config.toml
num_hidden_layers = 14
hidden_size = 256
n_experts = 64
experts_per_token = 4
d_expert = 64
d_shared_expert = 0
hidden_act = "swiglu"
moe_layers = [0, 1, 2, 3, 4, 5, 6, 7, 8, 9, 10, 11, 12, 13]
router_score = "softmax"
normalize_top_k = true
routed_scale = 2.5
balance_loss = 0.0088
balance_bias = false
router_noise = 0.3
init_std_router = 0.00911
lr_router = 0.000503
vocab_size = 4096
norm = "rmsnorm"
norm_eps = 1e-05
tie_word_embeddings = "early"
optimizer = "ademamix"
learning_rate = 0.000609
beta1 = 0.9
batch_tokens = [32768, 65536, 131072]
max_seq_len = 512
train_tokens = 407700000
max_steps = 5447
dataset = "wikipedia_en"
Below are experts of layer 10 (counted from 0) of a mixture-of-experts language model. Rows are named router (the router's row for the expert), gate (a neuron's input weights, with its number), up (a neuron's input weights, with its number) and show model dimensions 0-255. Each number is 500 + 25 x the weight over its row's rms, rounded and kept within 0 to 999. Numbers have three digits each.
After each expert's rows: "comes after" lists some tokens at least twice as common just before its tokens as in all text. This comes from a sample of Wikipedia text that the model never trained on. Tokens count by the router's weight.

# expert 30
router:451520515516492522470519531508532489509498520497508465492504491489523474509501522484499487540457526502502487509521451513503535453453528514508539492504484476490484529544518522470544517468528508494462501543479462506463508513475532477477462521521547519520482499487527519467526517493510499494510474472496497488472542490494513539517518526473539512500488517504474483489505499504485465513539483467475512480450529506507472541480467509476487518556509503498526550507549549495505490525467515471481497478475478544477512479507495478441506476501474531521468514515542475495513493470485530509510536485507508493476518461526491508516507492508462527508471449517528525496474515607530516480510475529548482526480501478545487499478477511523519543491481515493460489519519517500536454517531489
gate1:526453504527488500481517552502470475451507477471538525491506508482495517540484493470458546479529505492480525483464509488503512517513507514544479489464516512550472475498488483525488530531512551496542498531525529508500528455440486465504426471501537489507480556507451515484457473536505515483504521496484497532523516512463493499456477474507503512501466508475485501458496521538491530511496493481508535497530465452531499533486541501494532517487502526514494477518471492480472475489529503501531477526518528530497503501504518491532528525476530465442492487509468508484486496517503463509515467470514440504532489523484509501505490492463526513522501501517532502451564489514516479510481524496510553478530506506497478499478470547489525463521499517511475516501522542462520538495476526
up1:495533470502498522495546483562524511482521455466498526491531477522474544518482480473476456549489406482469477502507537479521517494467547490518496495525487493485504493476504476509537496531504536539495473498501481533464551500522511492459510496515526498451501529478505496501472531537501503504522488485490476498471533497523476535499533502509513498540516473516443488501516478470504494534511473530524466468490497500524495499522483480424516523503494499476487498511486505537422494525476493490487501556500509486517488534462523484506442522460490511465532509498507519456514509488490463524510499503502488482519481504534486529562534532516499493514518467505485499499473493507490515472523553490491535519473507549480489486448545514503480493484527501528519486532488544487499490491522508
comes after: " the", "-", " (", " \"", " of", "=="

# expert 6
router:443489478491528458494500513464526481495498546531470522507533495476489501481522505501474468486500500519562538501517498539474556464493505509491525483509483476525489504493485503463501536510475478489494463481548469515472503501489479532542474515514481522538498514510516513461492513516466506514514508506532506495468483479493536500522457504498541498501522535496465510535467501478490527526465449509474489480487470469478494521488508534520465498506514552515535499504546511514533494550504478501483522466465509489489528474504502484468473489481433460467502487434486551501477487489480489500486424484528529556530506513506498520493488543481498500447472498499503455437507497541507494496502490499461502542515497512481468512511470512509482507445518485519523505489502509480468490523440517
gate0:509487515506526487491498493505514497472495506494529493515491511464514495531496546464469512507473541455529525469494485508544514525482485531535515502495489507492467508528485457536477527508488513539502502550470516528483505501433502514484527486525511520487509502488541475558502523489493545505482473503528505478510499470497513471495519483475504516454516537511443504501526535501482497508461492536486499454495465533547492522506494539488501561517510493532511528515477524482515511472491529506549509520539508511517504453463504457492480516482500520478478454513540508528481491480491447520503492473509480490498470439423530516509541462544495552504524461477491526500496461511493499489509553468481517474530478500524483501519514487512451537489533504508515518479465535478514527483544467
up0:458511500492526496457501441507513486470510508454500515487490494467542486471543468451513483498506474502469439508539507518478500466519495507537494485486506542475582483508483472461478460534495548502504475504480488518504492484526500502529507530497495508528491508486486547531515506523496465528499506514495483518498525518491521497507523506528543504482489470461524458476522486527532475459535497499529489508454525475513517504524482493518509471486520527482459493497538451496468505545489484480499512469514527506511502506496547478470494516501515508452527502525494503521499490482481495498502507514519494489476525471523505500461517502477479449474499507530497484517495498499486479573514487523486461501571468525477507536505462508477475491539465528458480513507498542573497470547470551
comes after: " of", "'", " in", " the", " for", " with"

# expert 47
router:477505491474521532486543514500510448529483480481510534486520535487513486524547477505515488501503524472479493452478450511496564526496484510510512481514481483491534539520491493475525493504482451511494477521521480466522533507542526480506477490470509537465508491486514508546561504533521520483521496475508449522485476511537487515508485495485511511519479499497465529528502483469531448539518493500536512498480501463527477537456525482504523524495485510523495445477492530492518511524494504473502536462458490477515507497454552495525495558548493473435498526510487482535485526487486489477495434501472555510511517521530489479489503507472483511464502499527521508460495510446499470499551509531533517552486482481510508491485530523509482498526509492495456522482493517510490461489520448
gate0:469493488547497485461476517488484489468518538497492495504484555497492524543496563511481514471456523514503498451446549506529526474504532508534507473510487488546506493478471508546490462524518531491524484517519531559464497476440442493481477507510561487536503526495486489521484463500501482551508488490506505475504490464490480466534487487524512507514460506530489489491520532473496565524507517517494513511492477507522503517518484502488464514524536498522514466528540464534478491470502494500535499494523522533510489530502499483503507525536452457495477521492531533510530498492500433534472463503510512492487501520463526499527516496529464494490529499457506513502500502534526489492484490488487534486520475485506478483459446524499501542516466498476489488567520533518517478542493508
up0:515447496495455462529517467523462510470493540520518528516477523544512518483487512496489506452481537503487517529468525506524490512510541511470488524498534467537491491451549503498459522482500506528489488526464498496494482515475502487505485526503496505500516515475512505502522533484504451495542506502504529535505520488477526483470523506474522481487517500503474527496513515477496503501550537472529482502500457506539463482500439515512491465488518507491531532523507502506545464477526441522490501518537462482545477479496530481529452533450470537496497492451537530429525544506511477506470536521476490471520517507495516477538465472477506495515551531472521493502459494493534490511516504492524478472474508522484506505482494493524461467509458468546475531527512480465465505459481501
comes after: "\n", ")", "er", "\"", " Country", " Location"

# expert 2
router:532493512524490540521503500494521488495473526493511538544544489544496533481482485482469476495544503512458490505522507488549469521526484468481496553494466504452533491466504481509502538529448470524510503444495541504536523518500464501529516471520490505496491503457504491512443496515481487511496471510468479515534507473474467451476497487546500534526487501473477520513523505530527492459450484532541500473450501504511504460542484467488523495466546512492487495461470469481499473501511515509474516505490498481460509497518514523496499519466518488506501469525505504504504520475479473468433501496497466474442508518508514507464510486498504525559508565503484505536547478488491470530456509453489505480470487514444502420506516518500500487503515501502492476496513518505506535505510499
gate1:456518508525503498520525477456524526476505499495485508512483477531510538475514516497506443495473490515515494506458501509496513516486534518530515470521489522455490458524471517494476514552510506479472527518493504536506559496484485537497495484541539487498518516551494457534513552526493539520540471475502463498519497490503499459519504467478538496469477533486485444478510535479535488491485503482501486463476492481498482507466488560514449503510527516545500449470498481496511483494496469462499461471487480454472487478502527507453491571453509491489505500502488518518504482517483497515471482530487473485462519458557508506528541500502531495481501496469527500479483481561513474505447511476463517542493499473508471457435510513530512527512509484485503499516520500501522484495533495
up1:489445510522523504487491482509529508511525500546526534520411520492490466507468545471481512522552483501507486500495506538531454508529462497514538539504485484480492553466473484510468498542509479534476456502515500508477506514488495465517496508522503514522472489469514524540473519519509455558516482499505476533491480473514520502468501560495466468521483506459491461557487466531452526507487499483499477450444519490508535503517478465542496519504518471488522515496532494473515482505520516503532532501473499504496469522487476548489506452494494520490503501548547503495528533506512484480478494515515490508491484511466504477517471535494465507475505513477501510506459498499487449513471512499483485473522439527510548539490466485495484526497497501510498479556499482526481471521540511
comes after: " ", ":", "|", ";", "c", "ic"

# expert 63
router:498518527504487507492468477523470496474525482499491502527487474532511497505464525507519522536495502465458493528520527483562455440460495459501510505483486538508503525514531501480516472529503538485442495504484492495495492497535518518470448486492510516510508483494514503491481501497495442508496482464461485516504509496500514538509489479536477497530485465485539504493464546473525503506485455504463516518479462495464481521537477507473512475480475473492519524482485470490470515491459450535499515519528467509471517445507512465461497471520505491476503450545522512511551496473452525547501509518542469544500480486504475485518473512523498464528479556462491535473476537489503522498524516494449475458484468528503486465454475470474506499468498511494484451507492534477518475527484523
gate0:432501543505470508517490503485538489492551487543498525494520477498503546499544533501501509508520503481500429488504533498538513488500443510505527492476512538504501501421515493506490551502481502484469509521470474518492480535517498470553460493497518509487558541497519559493485503466458486505514504504526516474505509471483523506497517502510506508495506454497517477505500511554492519486493492512534493499477506468472465489495482520505496499493501486486485543477493508490480473472459478475513496426543485500509524459480514513464545499487461517526511485495521538477534488531501473518525474463530486506550457482475494527534469537474481537464485477517459533524501493518506480490521496478493441513466475479516529469473523524500500512526543517513480497509481524491532472523537535
up0:507497547498488538492492526519461469516538473547497552487511509487481468491497520496497520469495545508508485526506496522508462485446477485549474521488494567490512477467512485502510496483520486445483520552491478502463521490497557491477507480483506525485551500518493496528518522493473488496484507520504486488491510465509496505506499551504514511459546481441492473500490515538535548525496500505488513491500491494468540495515489488487458499495480503535500510505540499502467475486480458491574497475499485514536516528501504497516513518466454588514522522508487519541549504478472501483522508457521503510503475511504530508552479502554500506475470518478499519486505504512502513479522498532521518502508502472532491499480499505528508454477499530474488456515487505543520436493435552
comes after: " |", "-", "|", ";", "==", " ("

# expert 13
router:486493553544518501480449482435489481490521506474473492469519506520469482508504548489499517536484471500466525515464527495542522488540502516482472456521511470552526518468467509470503543482503506483500480466493523538507515483547500454547472480520517543488461481536489492515435518515497457518516509507506474517522495521551502465491468484486505483464506492464480466494519530493518499530500502545490488485513495451481496548509463488486504459459469519482489549522479509519535527485495497483502470533507517542550465512513512540507476493514513466448500479512464495487474493514513497534478490442479472481509472513501465488550523483508476485523465511468482485496559497515485474496481503510475538482503511538481500519517505454500504518530542464508509492509503488499521505532496484
gate1:462487486518525474494491503494499531504485500495487491488516523470494503524511491501479493449510516472519495463493521469486540496493561516524518494472521504509501516538485470562474487548533510544478504507546543524458536501492493552533473458527533491521526522545469549537518488513462518466460497514487485478449482468476501482520520495517523501490524503514499476492488506482498497515482533459490491515464469530517486498463492492478523544525500491494538475520548515486465457495506484488498505483500546490484532495484506505504528532520467512491495511520503557475455527532489494500462483473453505489416485475544490549503504483471489508506511510496541531483484519500509521488483480483484464501479479498514486513493456535524519487503482475489495447471579501456473521503475525
up1:512486502457482471473514476492479470539509502499521500497472527567506464499480513494480472496494496533502512458463493522497503474483490525508535471501513497499473466481495523477563473530518497495509516495511494490491541500488512446504501525540488493495546509514493523468508506488548546519497520528519561447522485476493486479532521478501487476504514494469505492542486500486493534467495494469478512500525543501534501487437507505542456492496518534472478508469513455492517530479480540457499520499527516499458521510456493509490500475520503534500450557526499458519534549486493504466554502495508566514481504526456529504521515463561511486507499538517484447504512489510544512496500518487500467525531495470477456499496523495513464552461515514492515511472490493513469503479469476
comes after: "1", "2", "0", "9", "8", "3"

# expert 55
router:487461491462520500510475503474562508501483509488474513482469554474479509522535458484512524515525524517473530498479478524522505480487542497464498521502512483471492540503522494547499509483495502476497492475498454529508500502482484541539464490487475529542504495482516475503502497475464475488529479513551508518453467476479500487519522509475524524524520515494486540500496548483467535507483495501484490446516450457520471528448505492521496533482544483519523486458556535491528520470460477486520551494468518490486474493502509498460490511504479464446490465469475521556441530496483486512478452513488475519477470516497505470484493533478459506488486517513519480465511488518461486500476515475502473522512457529509505519495474524548456516484499491536528465495514530541479477477521516
gate0:492503510491489494530497531467470523523502526484537513460477503459532485529496518489472497540513463469541528497466473529520487519519521488493506564453527510542502475483504489473539468531482487545477554525485505482482511495504523502552491527521516495509519482490517509533510509452509495510460527477509531496504517463489502494502490486506465497513474485491544505525547511491510518475496558497494502490470498494530461516526470524451443491510453515539514498528514478480535507449475519491512500538537522490503496457517489469458504460496498444542495470477493569506538477499517496486522488496477471456504503518461476497464489459468460532489467503501536518521506480526516458515522493472506489475566515505501463487485486444475518508471512477490512515498511516466489479479480483
up0:474504492489520552497520482502498505488545508492506458537508485493475492467493516501516494472508463531496556515498523469526532525473487543480496514529456494492515502533498458493530522497498486510532495537491491462454517449491491453501475503494510488514508486450473474485522468535500548473496513508516538563500482504504516521509522481497519478488517489569543513519462533497490498504473513562494512502510510454483564558516545527517478488509486480452511517512507471447494487490478430488515484482519470436490532494519502523505531507540516497529508456549480490503497528490497495531520469473500546487512439513519521465469488504515505501511492543478497470495473499496499492492542514490500507472453484509481508520501509492472485484447492526518513490494468521532457511485521478
comes after: " of", " in", " to", "'", " at", " for"

# expert 24
router:540514484474494466505489479450504489510500498540504491507493518490450516467508524527478513487481508559497513515490453521491494460510509499503531539516492533479497489541472505502510525489458521479483487466467448504474498510482491494490447480492484515473467454482487468493474522502458461473508483477550505544504501477495522472495537460486511494516486530524461495455490508525517514510453482497490470534483483526517474478558500506455536552486509497538492507494549541521492508500472473500505546458512529539479483484526520456482505505512495455474464515496495493471479476468495472554524439478511510496472460523496504467511550530483512532508546523530512523476478499517463502532458530513476494533480509505526473488536471508532499514457488480512499496479484490500536539521475525
gate0:491554487530495463474485521538500479521545525478531470536470525486488519498501533508474523486517490519483533492470510544510479527507520519497475504491502510514520490491481494451474533444501525488441463520494458492516474519476460491497460506464495517461506490496497492494461485482526526527522488470480528515474525466552523486531513495485519516493477513494514514485488451486536499517471473527488516521538493506473478532524481501479509532538502510547504513513515506446522512538511539515504521502549501509531430479501499486474475487529528486501508512485486497490527486492507515499502482489496457518529482468504520486465526509546511492505559466531538537493502531502487478536474482535525525533542472492441529539530492516510521498467453482440452493534495497545507468513494471
up0:516499515541433504489455506475482503472462519510521479526492520565514498507539509508486561488477475528512523478493479488534507457488498507522478476525456505466517451487484504481459536477493477491486510490516508517493494521541495509494483553500500465488540510488528515456492514506431518479485526461537515514478448474467507519479503502513507506498511486493501498505467490537503497477455485487497520501500524509448513526495484482490502509501531470521478550523514496479451496529536522462524509500524520502510512454468478459495493443538525554543486528492483501483498474503482538474493509541480509485520492495461515508491533475571533457480539495508493492481498523496487498504495522555495534526509479526486524512529444483486498553475479504506488504460493480541491485464527504
comes after: " is", " as", " was", ",", " in", " of"